Experts of a small language model: 11 layers, 3 picks a token.
Below are experts of layer 6 (counted from 0) of a mixture-of-experts language model. Rows are named router (the router's row for the expert), gate (a neuron's input weights, with its number), up (a neuron's input weights, with its number), down (a neuron's output weights, with its number) and show model dimensions 0-159. Each number is 128 + 24 x the weight over its row's rms, rounded and kept within 0 to 255. Numbers have three digits each.
Before each expert's rows: a language model's description of what the expert responds to; "mostly gets" lists some tokens that are sent to it at least half of the time. This comes from a sample of Wikipedia text that the model never trained on.

# expert 13
What it handles: Word-internal or initial pieces with h-digraphs in names and foreign words, such as Ch, ch in Christchurch, sh in Lakshmana, Bh, akh.
mostly gets: "Ch", " Ch", " Bh", " Mah", "ch", "akh"
router:123084110145117128091115141148123130114104149130151172114111132153128139102141115122106116146157124160141120133122151115115121138146093111180134081104123196148147118164174095121133123190133131094146150090145097145100124151146140092135139113148075101145087128135126096099123121160130123143111100177143131131185068103159116109101084112113131100127134129103122133166166118114132132130129065130090146108131139152127139138134149151142124112124144164126098143141087154112111145099137084
gate0:155133144124116109126120122139121151131104153152164142134107146153112083106116121082136140104147145168096133152075111120158149112132100130137163114092139139105158138164158109113121124169139148098149122151129114118107166159157138128134110062142119156127117102104160105155112125145129087141084098144180128131152098162108141126137110160134106128130139188123106184127149159099134170132099140121119139129088111111131117133165150135137096084115112114130090136123128104155089164093112067
up0:084102086149142146140116140162115117150126115163106133139114151046159153152148135154157123132083074082120142136086143117157156147127142124116117125076134119136128127151107122115132147117140158140135119139109117121088124081125171142150126127129102123127162151129167109103112125150114115149163142102114085119157082149158112110148114141109134148164140106143131169149134104108078171148122125121112091131157123101116145097113145119138145140133168122156149081156126098133089111145112190
down0:116139139140102152129099141157123121169088134115153131140105149157143127139095154130150125117133187134105138095155112155110137129144118139137090115169095093079124128108153110097124137148112110113123151059111139153109137151170145146135179097100073118176107146162124133144095179089108112135114136136147134175113090127151105101148115079106134093142089099114087106131154140086141119110123112118154174131076137111105095126110139129131107122135155121092132143113110148121129115108151130
gate1:102136099166133126110130138127169121115134182100138164126112087105126123168132097140128136143124131104125126103111101134143125161150092128146136143126155177121094087161138082107156124110133124116158159140143121161124122115129128137090084102130127096128079118124153122109078145125161157119143084139116128130162123150122153106142123180132150147181087111120128188071132145151146124154148109093149146112172153146090129139137174127160131123133081100129136099082118143113110093115118114
up1:116071131129110133117144131154118136100150132153152099160175108119131153126095122130119174172121146141159125127155115126126130108153124098115107106145117183135144099158128080091132136057159135088152145140112124140139150148084135128135123095178123097139136135144123117081170147127160134140111095083147139119098144127122094128110120140161178066152123166183140128140117121135173093134108126090098127077168151114100130091120129124130112161113129118126142133147110139150107123127130114
down1:095110123140149091159120166115113133135132132113175129135169110113135120128126126084158143127140130095119120106100139161101099079182136157138128141132118135111096138165130164132157098094081132134105191131114105078111114123136130122156080125106131125130141131144158107115130131130081127149144164144124160158172120141134147141176120122123141095099162133137109133163096115145124127146115113090086122151122168125120159179154172133138115098164107137083111138122183105112106084100126136
gate2:129102114104147088147120174165152165154122144134124144168175156127130191100097137136139094132114118183116125120115113094099175099120141104129148140125139149133113150150124127115123190110150151129161083118108166140099120134101106090111061129133103135122183124104140098124151111135114147172104137125150141132100104124141148086135113163131125130140111117117133134136144094119084114150096093069123106128146113153127188111109139121102078129138126137100131156135128129138115132139142160
up2:130151139123176111112143112082151131072095102128162145123136112113114144113103103103165163117147123127086102104119148106113129129088134122126138164147150124097095167114077088122115061131123111147112091081136117111108114161109104123148118135144132142139112120104127145114154150155106160136163175146131111144165137152184173138120114093108160147132105122110161156134143106132124124148129114078138141138138160152183153174173100109152155130134088119135121129109121151123138126139130086
down2:116110190152102123146132105137098136109142160098082090153177122101139158113088088165169164096165078103113143074163113144120140134145096104117124140126104145133154132110146101118103138118128164160131145134120095156115130146127101111118117132167156121115096081162110128150132136114154135157133093123130144127154127093157109145132099105128069148115144129145135151112136140139104079117121122159160091150156116136104150094133111148116141147136141137132090083123098128075104106112112142
gate3:139087110145108134141123124173094116130149152099095126125146159107130126080117132134157133137132125129106125126124143114110127118098136121149096089113188127132109145101136093161129120138116145080142133097124167120149134152121111084125097152137131149127121143168107112165142080111121168148110171151099150145096147172092100149124135136152142120083182053119109164219110114135118147117145136138134117120125140106149118168150105142114105141118115169128119121122118097146162126146113094
up3:123134129126111157120105177140106145094133159114118129127134118148188112147167136132098139140151130159130102143136122111124134096132112118089133134067144159140133143080142143122122147120124121147089138134141126120115107123161122161122165124111133112128135126136089077131136110121120127104171109085156100183189138154092152133113171136130122101113093179152106124076095156122108113140122132145130139124140106134135151067113064113170094154129096092152125137097141137127156170139119160
down3:130161110153144089134138139117162141123138106121170120123147125112111157117148136126113157094081117134133125161114089136083094139161140155182114132140095074150122106130094119117104115196172136123149119156121143128120132120135097117115114108149146087121138118108140113131121146108136115100114138084107147112090151123088075100121140094111144176123140106163114126169153136110131128067091118091141114138127114136146133131086145149111170126184111178109141161178119144149150118122127134
gate4:115135146084145117106135131140114125136114153108160150103144108147115138116145154124108142107146144142108134131165146147109119100133173102126091124129121137129142098137148133075108105164154135147128116130114126130139156162118084148120115142142073106111105134169108159145168127137109120096134105137121119098085152143132085128161144097132128108130145135065101106115159114125112156101140076186161130094137130125147152170154124141130161128130067074157095107187145136136120180090153142
up4:133135147123131135170073086166139103110150095089098085123128113127123108168120124084152167142183125131118122162106145127132153169135074206133136156152138107137129166135105122128129110091117169146112125137092138104096122133127139098098163178110134126124158116121100073154106120106109150162146140131121123129135133128127092147108105123126104123138100119169111095120113111131126132125131149126161149149131142102161130065116137138143162142109137130130109165105137125175134138150124071
down4:145079113137087145129120165133095095124102106116135095118123178083139155142135107128104165123111112106178132119170135125102165151138153106101098146114102153168090150113130130121142163103125104125164120124117136104163151092182117125129110155103112133153174137074159101149158129175111140131136132107138099153161141121133090109126114119087131125122184107126099119128116153101155096092126103140080115112123122163147099104115129125116081115143105126122123144144189123124133153135103144
gate5:120143108124141112141110133145105121091116141123163154136135113128155136097127120109128109140096101143137089141128128092104131161160106156156140130078129145150142139146185105128196112120165092140117126091161088140104144128129138132118112104144092128110110127160131127084133152126137088116118128172198123133106172113136145130066099139104099139135130111123110120154145088088102133136138107108107156123130153154107144153130148147130098152141103144191098153184127145140069148109112141
up5:130136138148116140157127121162152133112145142114096103143163142135119113129095158153130150162157149179165163116178137126142088111120100108159126123125140110117085163108121164121132089151110089115133101167145095152148094112116141145104121157087103174131122087093156133147108101116129165161138124131092126079115117110153101141143120126125138088128118114159128136143102155127130092114106115163125121146104124130096140214183087122115092128105146115119124135083132117111113163141150106
down5:110124077152160109095151172119146119142132125108146114112075104138102132169105112154137109128165075132154157190142144137180112086154154144130130103160122096117113157157162140097168209094112143092149107114115116099131139169083130120113112161145159119121094106104128132125157124110142122143131121135116120148140087132131165159143110127145166132147106096119127119111143076138155125110145147107137118129170165100153127093125115131116099101118093134133162137113132119143132110110136110
gate6:113138125147080093098159174167126152125108122124148129106138109107129092192168139139080126150139148159131118089152115076113100094099138157122137123137133113116168118159135109107126124173162122139149129070110065105115133124136178141142128125158104104146150095158180120127101156131101135126140160128121105116171106118090154087140129083111134116136113129075142137156139140104124117147129114138092129129124161146085163147140150128142110115126123160119106144121145178121128136118143101
up6:142164093125123146123137110140109114100106134093124136136096105119140123127106154134140149132156120140146161141082135109156109135149103126163097148137138110135107158169125150133166103134138086085157119150123121139129099138143150148143136127134104154114087111111121116130110115105187080117161149125153098132128106159178124105086124144112146129098120134109092106122124143121142106149106119104087153172197122149087091122174092111088120159117111186173108136113150129096155135115171164
down6:130141152093134139083135171140180088134113155149134109114172114148140056168118114171098156134173136139103152128146159143150134128143148139162086141131131115103159104119100117140167133118162123108141158132079109141128115162108164140148076118105155148106176088121116159133144151135110156093102140136140112129116176120119139152140117119169150172119133142130139117130100123099097167139105125124104131086134156141123080108142149182124134112121128117132116137112108116089139110151094151
gate7:122107123115175115083128122137110118140109093144109147152100125129134106168111141080150096144154131137143146102131138141120127136111147099123130056159137169165133121123171118105163131112045164123105101153165105162093104145123141135119154139114118151109110140107094093115130124113139077151123132142117148142145139100124119186090120131167124142169100118132122167106101128149129101141149099154147169146154117147068100141131104154116112089122133130137124153147137171098141145144116150
up7:142119145151155098160131112097121151121148132122126109072125137140133110102134143099107156122118147133131173140106109189147156115109111137158126106114064146136121112117151121111089121146124136139143163162093113158128145120162088111105101160126149152144128114133142146113136116134103129131156093095132115133162141086126089137155157125148156179081127177183127143113144161130112127166120056134095120119068138138103135090136141117108074150139117112126114148141118099148127101128160157
down7:116118135135142165131096107135095154160169172130158117114110128103105129157141111156122117130113128164142114143122144086108146145127101076142133119099165103126066142150108099122099123154102152090109115124115122099181126154117107121134120087146102161124113146104160090156124103086100107126129106066140135126114143158108105109169139090130174155120131125117111131133129130151102135118146145197124116119124154126093138162154099109191172115156143158132119134140121092132133118163137161
gate8:133135123101117072122154163131138141149132103149165149106072143093145150105099114160120119139125055141130135143133108122164086177138130153121139124160105146143154114149127083094104124151128115101150127124126147122092114073098080152126147131125146103130148138109130086099136122106150147111090133147178141091133145136165119120118132161129139074152175142135102157136105117142118122142160130123136164122158145149190112112149147100129145132093158161072109119119101115137135132147112111
up8:117130107122125107093147117112094074087129156136146111138135114157098145174155128117130168139065163162123109132141135193122121123114133107134133091132161152151134090144121116157091120135154133113100130099147126118139153137109156069123146121148128179136109137122116106103124103100123171109139121171122168147063130152123116111110072115143102110132108118128202138134136075142115130134099111142147162112169103125146137111090134115165154132147143135126169115126143118136149113139115145
down8:164105123136128135129098115140170156145136115107116136138101167115104175121162106109117127140102183143123142165136146118095103168166157162157111134127118132119137111137129175111140108103117186117137145105152103138173153162144111163131127096106118149117131083094121126135135140162135139114145128122097110148176116129161117149100143150161141071142144161178067146176119140134082127138132158154156122115162144149117128132105111092150114132113127165161161115169132163134152142097124126

# expert 12
What it handles: Blank cells and line breaks in election and ranking tables, plus party words like Communist, Conservative, Labour, and both.
mostly gets: " both", " Communist", " comb", " Conservative", " Both", " assembly"
router:154106116139128171112151109174150148132116175144119131102087115101117148104126108114112099129155132135153089108103130104152139119141140127135129100143105169134096148144147127080142119130111122128146118152192082146098103142119148072114142139134099118158159114103159108129109126136103102156109090152129116152162101134114163126141098108139078116137173086098157112097169136158112137145167094142062149092131165136180151129090109123155118109129126114134096111150128105122120151112138117
gate3:111160126142166091086153118128141105133134145107129171141101148121146075137128111168135098110115149151152120125147115150099137156080126084156156124110082135102160130128118079112150139119120107131153100126178110118134168123176112127076121105165138134116120117151122109139137101112160097175110163109106124121141098104153130105132105119132096098156122126135113132188112153172122079116152114120127134147128151114142159100091175163122155078132138110120107167133097128138144134122167154
up3:168125143111159132116126103133138158155134098137152115162113132129154139121136120112136098110130144149100139085136103126096110103183140112129114114078180156118107137114138149167113133127119129156145171136108145166099123143134090102148146115116123122154159152156121150129136151140091116157105143095124164129093100122135135122109154122166096107152071084152129133050135133124127153115132197145135141070105155132127109129150155136139076086109120116090138128148122154097139091116113159
down3:151112137156130151151125158151114154164153103142177140090096115156105145165093099118130125135088099069159113100097137190156130114093131137164133126138174109142123144161106104126134098123138125118136079108135165175144135095071141147096145136124125151149160162139086181141106122140099159128130139119112120137122120142118132167135119122120109074138140136092121109127122149138104138114166155141180100098121135153123115147107084161113103153167119158130140121096116133146126109128107108
gate4:172122166132107116159124154120139164098078116142185131128096107126135165133116125115102086114119132120161143108136131134119127159137080162138133119143129101119131165128073119104110141129086146112085157132133140095151085141159135123142102089100065117138173104127154143113091140176126143134156138171140112196132163125108120138096071151120143131154129131151103090156150106143111128179127110112138148154109127102127135115137148107120115116131095136116132139168123135125122110086158135
up4:084127125117163124183137138141145139127118137111137129108126149161169131158117059126129110105116162170139117139086126132163155160139082108110116117151154109099104109130109125139138104127153145105141129101110142139116131118132145130141120168140107165165141119105135157100146109152129122067121116105177135137117117154129163191119077118117124155145112122112135106102072141083126136146111140136089159155128147129105139167085111128133167166085107097141128090129159169117095095138117119
down4:141122123095132116147120097121126151147072109125091128118151106086115104082093180097142174175104133121107118082115080125116090123131114105132132167123093103151093125106129197104108123148118129106129138128144092121123141139149139115104138140120130154130085181119144123168133086096170098140131143133113126093086166108105103130104103122126167107125145159092093153097138108128150128098140116137094122147142130185147105123100141099135116120127098126095119151163134123114101145105132109
gate5:160136127107121144124116114150108145162122172133096162082110117089114143108092123113145095100152134152139119182150141145216161125154135132131103118122153136117117132091144087095072135175150142124116122111131140115139156111140168111125127120131114129118125132120126111124089105126137162142096163142109114097133092138127127075128131108143129135135168136095102093148115139123089123155126121136104169185135144120083138100169156122150184119160101129127132144135146127143124074082139118
up5:146119156158140121135120130135090139138097122123115104121114133128122137130112101130124102111081103162110131089142203121112175107121119097124153121101156108108130169126141146155179103141147123094118089126118115174130122129139104126146146135120121111124171141135123109089121077131117089085135156136110061118120134166126131114085121130163119182135149200140110090124102119122171163139125157146117163138151130161133110104110172149117108105111137114089154131138160132116105123145168153
down5:111090136120128124123097110136131148092127146113132085136170169155129152118143130149137120145082142116159088147145089099115161103105117129123097141122096106113157170172138113134159090131130167150125135146144172143098081136142132143084157129111132133120122122105129142117105154124135151186159127130133114146144146144150144093190129099123115107181107090106098142137107160103121123076113104152170158116112132142109175157119100119126130143117152153081102089139131099113163163154117128
gate6:097172139139129113142143130158098144116125153112086165129083100110113159096143107125100116132105162160104141091140125100133105152120101076107137126122117153118121105170122079138104082136188118145157152147113162155142149142116117126154133137124142131095149103124150117117071151157142158134123144084111147143160124125103149120087111111114120138114135113109151060135137144155113101153151136139141136125177166168099109151155135071161082124133148142110158141136109130103141125162105125
up6:105119095130077137130154126137081138093101138148084137181105125071138144131113125145135109141148178134110115154171123122097151120113119121158130127096160125136115131170132096155100128135141091130093120152111135127147107090154172104099094088116104155098119110090134116167126118105120124137146133119097132184156096158123110142177145159117141122130123185135075133094154130101163105151139099118128126127109116139104137100165156112140160175122150134121143129102130120132166138173130145
down6:113174136115160146112139163119160182163130108117113113139170169156112151129163109081143102117140118109138126142121151125162110193138168103107127155118109105099132165116143099143140129098112104109128121148102118159126118159117127136147165128149097122122075089102118118109115091149144190135139085154144138149087125099096105121150146117126151162110082119153148165145151125134168123143132143146135143114137137136166168135115181145117095135114166102106132122126139188135124110145111108
gate7:142134165096130109187137163154118174131097142166114146101138119083118159124186163147143109122123151134119150109145112133143122107148105119134137111106140138113117162117139164104144087086071087104112126103123092159122124146116156106143109131143072124118149158135090112105154135126145149113142090130126125092137154125134171117127105117126140147145139117104155109153114134125094115106134121120167164124121166124135146089170124142144075130106115116142102120082205146141079154123137114
up7:136105100129131152106099137118098158072110134144135167153101134099142139118148132140125134098118091094129161124130124155110121179124143150123062124074094095134126130145087111091118126125126165151121118144177128121116129115127135167152134146085165143097129126121111132139116174172153114092146130155139102159132132095141143139117127065108113125131135137156133168111124147183121101159116086098118155113160096177162117106112121119136127142163106137135153100125142118170151119147146076
down7:063127103110153131100120165147083151127127109128165148093108155095120155123108128106138106154131130155140109114067114105125128135154135114126110102128176148140153138112122108126164155147108086153115131128146106144121197157111164129102114138116106161177098162119107117108090158128145126053126115128147129188106110124153123122110130123104111124120125096160146140116118093152138119156119102150114132145140123169140160128160172151159132089149133110101115123104121162138179143109152113
gate8:171091111125136180108145138146137138147135117178124138157126132131129118117118108104101155108114105147066079128083123143094186138121125095128143149073122170138106111113114087096152111152119123109100111114163130116121103146114144124146124088140106126118148108127167096123119155153123124149160104108153158135110136122151177130151154100103100173119117100142149162121143147127094138127129140139114178101176139105170149138141159080126144168102152135121114088131077133133133123117150108
up8:095105138147157142105146160157144142076115127120105136114126135098147161140130157131117073167116138121125117112115118126141076134126135144142172155086151136108090151115118129127138114151188117149116146159160105114129149138122169143127145132119125132124119154170125130101097147183103113092129136184114149124125113119140117131123068142118154129079123137149126116099102093115083086151125155169147153147132106092125168091131101104054146107101155170116113129139112165121142138128125115
down8:142134145110120130090145145115100120131142145137099126119097139128125154132143101116121099113156123108150119142089107122113145143129154126119157096117114157121110132130142151160082107127127120116128077126143160110135124149130125133133140134132065121130155124111111130111162166115087119157121167130199148087091135170065125104139110139169137112142148128131131126111131135134152132115077114156174119176116118184128112074184166103167121117115095157063117113141122139154129162149143088
gate9:114162093121146148134142096126145148121136149108108135141128130092084169125112179132143122123159091068181152149110147137128177101163151161144093163133122134078134124106101072085102123123118116114125118125108083109139103163120124065104119098112115126112121113089118147163129124166136095143134137141137110151152142092090134103144147146150087139134124174136128144134119124140112113141125095144156144155154152090163126123089106164162120094157097160128149129165146126142124126135150137
up9:104143105182161122109165108149156144179131116116127124174097122123125108097104139129129159149129144115151114151093100093116107102186147167115126135139118128132129133112130152123165105153141146140162115093084133138089147119111132086128127127168127159134103083103151159165101104125159157096102104131125134158120161077077134146107148156102161123155156130122122151161092136164175139122087135135114123113137132103117153104125140092123091103113096090102147169118144123120112107111161140
down9:133105174118157129152123103148190067078138115127146125102114080106160151144133169190125127158085104122111157119124115117129119120103123086123125084131089136118143160162152206144140149135121128105139109127130127139105144127130145113107116111144135158139117156143134167156122101155129140104141130117122141158111116094142170217143118099126121125165132144151131127117145099143140134116139137118090147109136121128135128139087082150129124139136151149119129147127085089167167113120108116
gate10:139130082154113142144112089163072182141140109134147108119099099123151133159144142144108156167131135120115143091106099144155128130144181133152135109116110141151115126120147100135150151094112121074177125133128101105131080119140126101116165100143095069162126124145161097114107153116114127181145156109094100127130114102127120120179123127161135122143115150134124166109138134155112100124157124136149162148160152121178122131167106096122123103088151114156123141132116080098133137101083139
up10:133150075100128123103160129137150123073135123176114157127102142118145142157122126174112105162124167099119143135088126105150133115147115156150149087113109068093120110141158096174138147125098144141100109122085133162121139138163136163121108087106099175115124126167061104139110119142105130129124124141096091107189143128145127132108183129157158164142106175108088109104104133128119156155134094124115143137138121138109145125119093153141136149114118152135111128145170115111129134149120118
down10:123130161165112160112134109116095166129127160106174163140117159126115125115133146081149149139094131094132129090130089139116124159100117134100101151146104146150136120110154159123122155112088124188096153154145137137120099144185128101128133106121106096086101137143146152133100119150159107143122119117136127126118091104116123119155150134085117119133167103136156096092150099129112123151134163133135115151091210124134195120143125120097112156141134162161122147157158116141114112136119179
gate11:160156171118124127127144092143158202184099142150077134116134104145105130098122165139131119130122112151083136122121143092098142158068112117162142147116123105100140128141127092120151158169146103120140133143116088131119113143119126113093108146112146113125134133146094152174106109124117121188131156122116101146162075119105114126104080180120143121161139111134142129143180171093128145163104111123148153133121149149132112110122081080130111140117130096125140126151144109123115149125126094
up11:145114147093153124113099121161109137116144139093109101109093127110137105159107121133145160110097114149132107121124090149122089150169109136143157122134150105120127073109123110097126121127119144157194122165117115104129157161115169146120093135165160089135154145087119137146173104176117146106113160116114117135136094178169144148105154154131109092157111099131119120116138154120141161135164093151107174150113163143134113151121132102150113141128098157082152080101111095154124106133119096
down11:126116160171119167138155137130086064109126136148098112164166164141149137140153169114089153132139091135155094134148180133120103119105105129115163115126124099140148108108143097147114113132150102124105122110127124142125154144114136115120173116139143137161116115133146208116065134144153172080145154079119109115133085145109129165106107120132137150124119113087100165135083130121156126135135122144137141117100110154116161108112106136137096168101143102119156143128161163156161126129119116

# expert 6
What it handles: Percentage and table digits like 4 or 21.3%, plus male pronouns (him, himself, He) and scattered nouns such as Reserve, Loss.
mostly gets: " himself", " moved", " itself", " example", " Ret", " Infantry"
router:147127114124125166111149128175155118129102149136116113116095139088118157104121074138100079113144130152151083113110147125165147109147139105149127105146135193119096132145123106078133136143118118111148140153182080128108107165133164087134145154141103102154154121108151094119108106142128090157096109140135111153141117122124155118138064117148085144146160095078164111101182136162118134145163092144106143119153145130159135127094118137142103103129117122125110099146132100127128163126137119
gate1:101152145150166164113152100139128131129080136150116128121091149128125111141128161153136116182119120113170158121133134113100126174153056120113089088093164135138098150139089148114132113135116077088114109129112103173146117124108118111125088144140111151143134130138162131115120102109175143140139102083098110109151132135116148142176103083132144177186108154167111117146104133137122104108106091149125136128154117160148112164147081125093122138123168147101122135146143127149136123143121109
up1:121122174163135085170126097130166167136126148130142148132139164128110117141116127159131132087141187155135123144119112135093138107194148131145120105083103146149138149097118137111146131133121161146136172128112101148109140160097105160102142143084081139114124137104113094100101110131131117153105145142127175112147114123149079061132092152158121109092159123102160112142153101190128137103125171123158105111117123092104109135146111130126093139123121107158122143121134081124142113114142113
down1:100111146121123104142120102121129116121104179108169125111113136115100113154108145155125123163151128117127128071105163155100167101143137151107183093117168143114118142104102177145164108167107110098171151157147119125121136128132168164149103100109165096099101143140164141077150119124127116163148098100132109126154128092090127141095099135125115123145120074118190144120129118162142117102137170135132089115134128168126112111139097096097158112099109140118131104137114142120111104129139168
gate2:186122109123125111123115128111156109142080121171114140126142148109149122122133115138147101148112126151132116095080169105105160105126141085130158132129162166118143120119119092120103124142092123155084084115099127155104163106175127063101134131098112142152157112159109142109134124139149117171152132124153183131106138119081134152129083107104125141128144142154131138111163166172091143150139121164152132154163151168134120113099112102123076146146103141107137171105123114125106127094107141
up2:141108126131122113134135109139117122122133083118133145177103120171101150126168129119163151129110137143084112093109137138139123121125140161175147111077114140127174129137149118124170092148122076163135159106143132086122134153120119144126119104139173120076116124153128113100114113116141113141127131122137087095102100100168139152112130142146106120145122103132101107115070084133106128145122145142131118129112117108145135136212087161142109132151136163167178098101128158101139141195129119
down2:124131181230159097180136164164101154161137156126184167125118141164142127104120108128127147130114118173114128189125107137105142116109156131132108109106089122136105131138125081151124136125133114138148140107153145117127105142142161103144129141131133135141107098126107163097148156110137124077118119116145128152125112117107126120123094074115178118126142125103121148128161141153147113146117098143118104090105135108086129116146131136092153069136128110135177130165098141124124109139144144
gate3:110105163111115183141114105144105126113177164111117122116156105121127142106129108128082126093108126137136102087165152120140136166128124095146090118121162147155174159131113078118133151121150124122166146113134106124146136168124148149136122112126112110123146135139078134112099164103125115106089098131186151157174134082092103152132126124164109115111130110145085130187153136112183156082131088120144139128117095140120164149120131142107112114140121149153101111134115108083170132135150111
up3:086155123129136122166181153118165109117125113097125119085150173121133153104163072104137129141108131134126120113142130116151103147180143126149144134145186169133141118140143157151067127076126110098129127159115104136112152111130128111084131132121139129130119128089155126105131113129125116141154147159101062099171084136163086165139074136157113097123120136131153127138108108120119132141143116131145136082119123151139146125119107134131149149149125111178084160098132121098156147124076131
down3:167119125125106112129098097162107121101162140080136163121118134142117136091159107130114147122137136139141105117175102140108111130159148129132100105120140143146106144129124089159094147121118173167060110113187105148102107141115141061152180132108100143112134139131089129142133172088131155127118154137125091113141136127150163144149175114130121114167132107099147128147130131137147116167117090135094166128132160167146093124110160125114174121129150163147142105112134109115089161108160120
gate4:150111138090149117142174113126092151117146154146123150121117102123127099131098100126130145158151126127122088106120145119115140150145127146102137106120097088116144105128141044118094131131094107109154137150160094112102132193161104122126114164113104161108162123119117098112132169167138140086148123153123082140149110119169151117129069080111118133161179135103100106119138088121146102140163137153152127128119158097116130138140128113162127162141140127122117176170114114162112166138139146
up4:119179124135143128140123139143124133159134123140149148152151121114074074138143150133098106141162142106114141174135140118095076134153112149166087158087165156136125106109145095135128172159119104123110080127110091133163137108122137089150121147122115096108163114148105114114192105133106130120149132124096055120084143139147117116135150148144152154131128115138147153157123121151137138085099101150170125156116146116120098116107163132132102124166161101062145104133128146115107123111129137
down4:160154106106154155090089167138121101097159136129145078103132126134147136157132104150107150166130103083113133148115109130123103109082130183165148162122150112139085140087090070149109124147152121124144101104118139113113138148107100145121132136108149097074138145103127111127168136134146098115127116091142119143161118172104132095130128173117141134147088159126139132123148124123137133102111080154137099105159128111122171098122138112157132112171177129116145098114119147178145132105148162
gate5:166148067080108101159097163093120111149131133144133083117134127118129143133125133112092110125127145084122155149115122132122127114185125122170135137148178115135121133164152113097113119166089113143123099143111140152097124167087155112108142119127117134105139102141133108141131129134155185115130128126169092084179112125131091102094132149109088087112099115103130115171147135143122133115157120141122144107137166180112111130162149168132126129089126107093121131123126131145138172170121177
up5:104163099085103143096116172118087110153140122159122151136132151086142102115139090160134105137141084149108168138139134048125104135133120150131114122106164144111131108096145110147153155136120110118153141182097103149144115142132116130105154123144112121149118086103149106151160140122122094116096165121160119094132119127124134141135099156144088133146184144130126107137146143204120092144138148106142126137145088170086104115156138132124091133102149105155157099154176120118132121112124118
down5:156109117110112127045139104114117123161172141134143145140100134085133132101122106137138162120123150125089126128147128125142158115110116102149140145120108126176163119128146113149120132133179117173108154203090117097116091143103132116136106141129124130114136082161100107137121150097158097120127106139118125114132154154126173110165130132123164101112126127144132137091091090128079134139101129155147125138160154140155163104124165178130154109133113103115153109082098172107091101151119130
gate6:143162165115215105143134137144149129136140154128060113134088100146138113078090142083128121147143144166156060162151159103130125144086143121129121089113102140129113147137118111097163116122115137117142093114152114133150132141081140103106171129125111139099139125110160122141154150130170122112117143161114136133172123149101105137134111147111111114171096137126121136159153123171093124132169117132080135110131110147117126130131088122134114114138112132134113107113123144095136148087185155
up6:111160128143118095116089154117124117116128151122125106148089138151114134093147131094136144128095105115086154125113143137107124151155125142097135138112114168127116095166139136089132115103166101126134100144117164157124171141133131125152114104142132097163133129165088126117136152087126146109093111159166067132124146120113153131160149118109172127136121094157153087163151117128086097092106116160089117111158139133130103121168113120148149145074176107110171174117168115119110116162167162
down6:157129091154101156106070116131117112097120154122158096132092081138166130131126153114152127132108121138120123154116142129149140175148105138123141179132122129072137106160146156084097144100112118145121105152125120119148121124185133142095133123082102161162132119110162108126098135128113126132104106170133112132124126139132102082163103099128119133077161118120154120156123121072138072114097118138114107111162132127087114174128106100098115143124171101085164132123118102107161097117142124
gate7:147151116149140119133131102160084127184131127152147105144142107100091105129137112123119134087145154173127114114152116132169131117094144170140144117133163135184132155142123103093132131131105126135156112155138162148087101124168156104102120102104099089124128130107147145146145156087105078113090125120108157140103132118104124117120109101126115105149152126129182100166192112136107109107129131156142123152144142098152159154129154109133093089094171147142079116170087105134134123098119139
up7:129142164120096141139108147139119153113163118100158144137191124115124131131157169110159138128128152087133106135106148161121126120088121153113115096126164097134128112103097084150107144124106139117161088098127129142125098145112142118124081116147112169116121140155167129139119156134104139159129131148088127145144161110135200109137142112119119161107075093111135178122197111123144129170178156106140102116124107079120098142136140101123101122120102123121100088148109140162125096115113157
down7:162133069119127129126137129127130169104094151127130086134143171110095137131137139094123132142111107082136090112149125172170129104132101131103088130150157131154080133128120107148117117152106128131116097115156110117127121152086118147111154114130194182150125107101119104166103132141132135169152111151158099181131148128096122144138158141149200136102108125152149095135129150092117108158129113135148139174142163165146114150150118107135145144158150164142120134175110111129144119119170145
gate8:160147086129109095128119144151164084107114107158137130079107112113144102103096114105141118084142128151131142142152103116129169155188130129127127132167141110164157092094136134141118145126159119069153173152133100162110096132171140140106143105177097160160145107117111142118116138114108085130105116105107159105098093150108147153116120142129111181120146096126110109132152151142128122149105108150132137129164173134127106115153147116175093092109104118131103160137148143173114130104108118
up8:119145109089153143112096133112151135134099134127088141130127099100139190086166135104105124109103187117114113121128101154135157126123074069144149122141110145105149122088091137130097119148102159097150105101113173099137118147124142148146170102096120135091122112137121140173159136152118128097124134143144071106114138111114138164167173141098120148121137152144175108176112139139139137125128082116131128122141103158134090137108149132108147163154133166129114141152128095165102127107151155
down8:101143100083126178090121167116150151130158123133114118079149094117109141105118139143128151148161127140138197128165100094118148129116134122128128118112159141110144160173133103083091127127150093137139125158148066158155103126139153123102141092099118132150131158100125106167146129113127144132094112152112080125108152119118122133135100135104151116121108165132108123128147126123175156107133096138113127109117099106136132166062143144143176098126095131161118083106123144140140151153174097
gate9:145113131105111121122155173126142131168122124068099122113170125132109116144134122155101115117140106143143119130138147098094150131169189190124114131158133167132104120132129073071140113145155146091123164161096087136156138133143149124131139146114096099101142128121135118138097102113167139113144110177131124133157083104164102131145140122123137141161105133129130157135123106130107168119129120138089160147115183151101125139079171119090105135095108120127116079128135097176112112119139110
up9:110139120136141135151127128101096143127129114088088154127114137101146156126165158080121123096170142127152117130166103142107085139129092132141143095184120099117150121120115141151142114127159103118148129147157122138166118137143142127124176147135130139153127157155109161152116152160152091066126103105115098122177146108144124088072132128147094120140117077125142143135116141114140127160154063112169119119126091132132123112114128111150133193159086155120130129122111092094143083165116125
down9:127173117113150140153100093150152128137115144186149150114131167127122167133126148086122155153092153167134121109139081135177173128135093110170090177106129129128141102148152136100122110088156144115165140149114141106098159127151108112159119166112114102143140099103140121152132150116156121105118084116092132138120141115121136078154110113171178111129126145089110164106108137151152091152116151193117128121137128141134129077148129121143101120128117109102123107078122117120121131098149132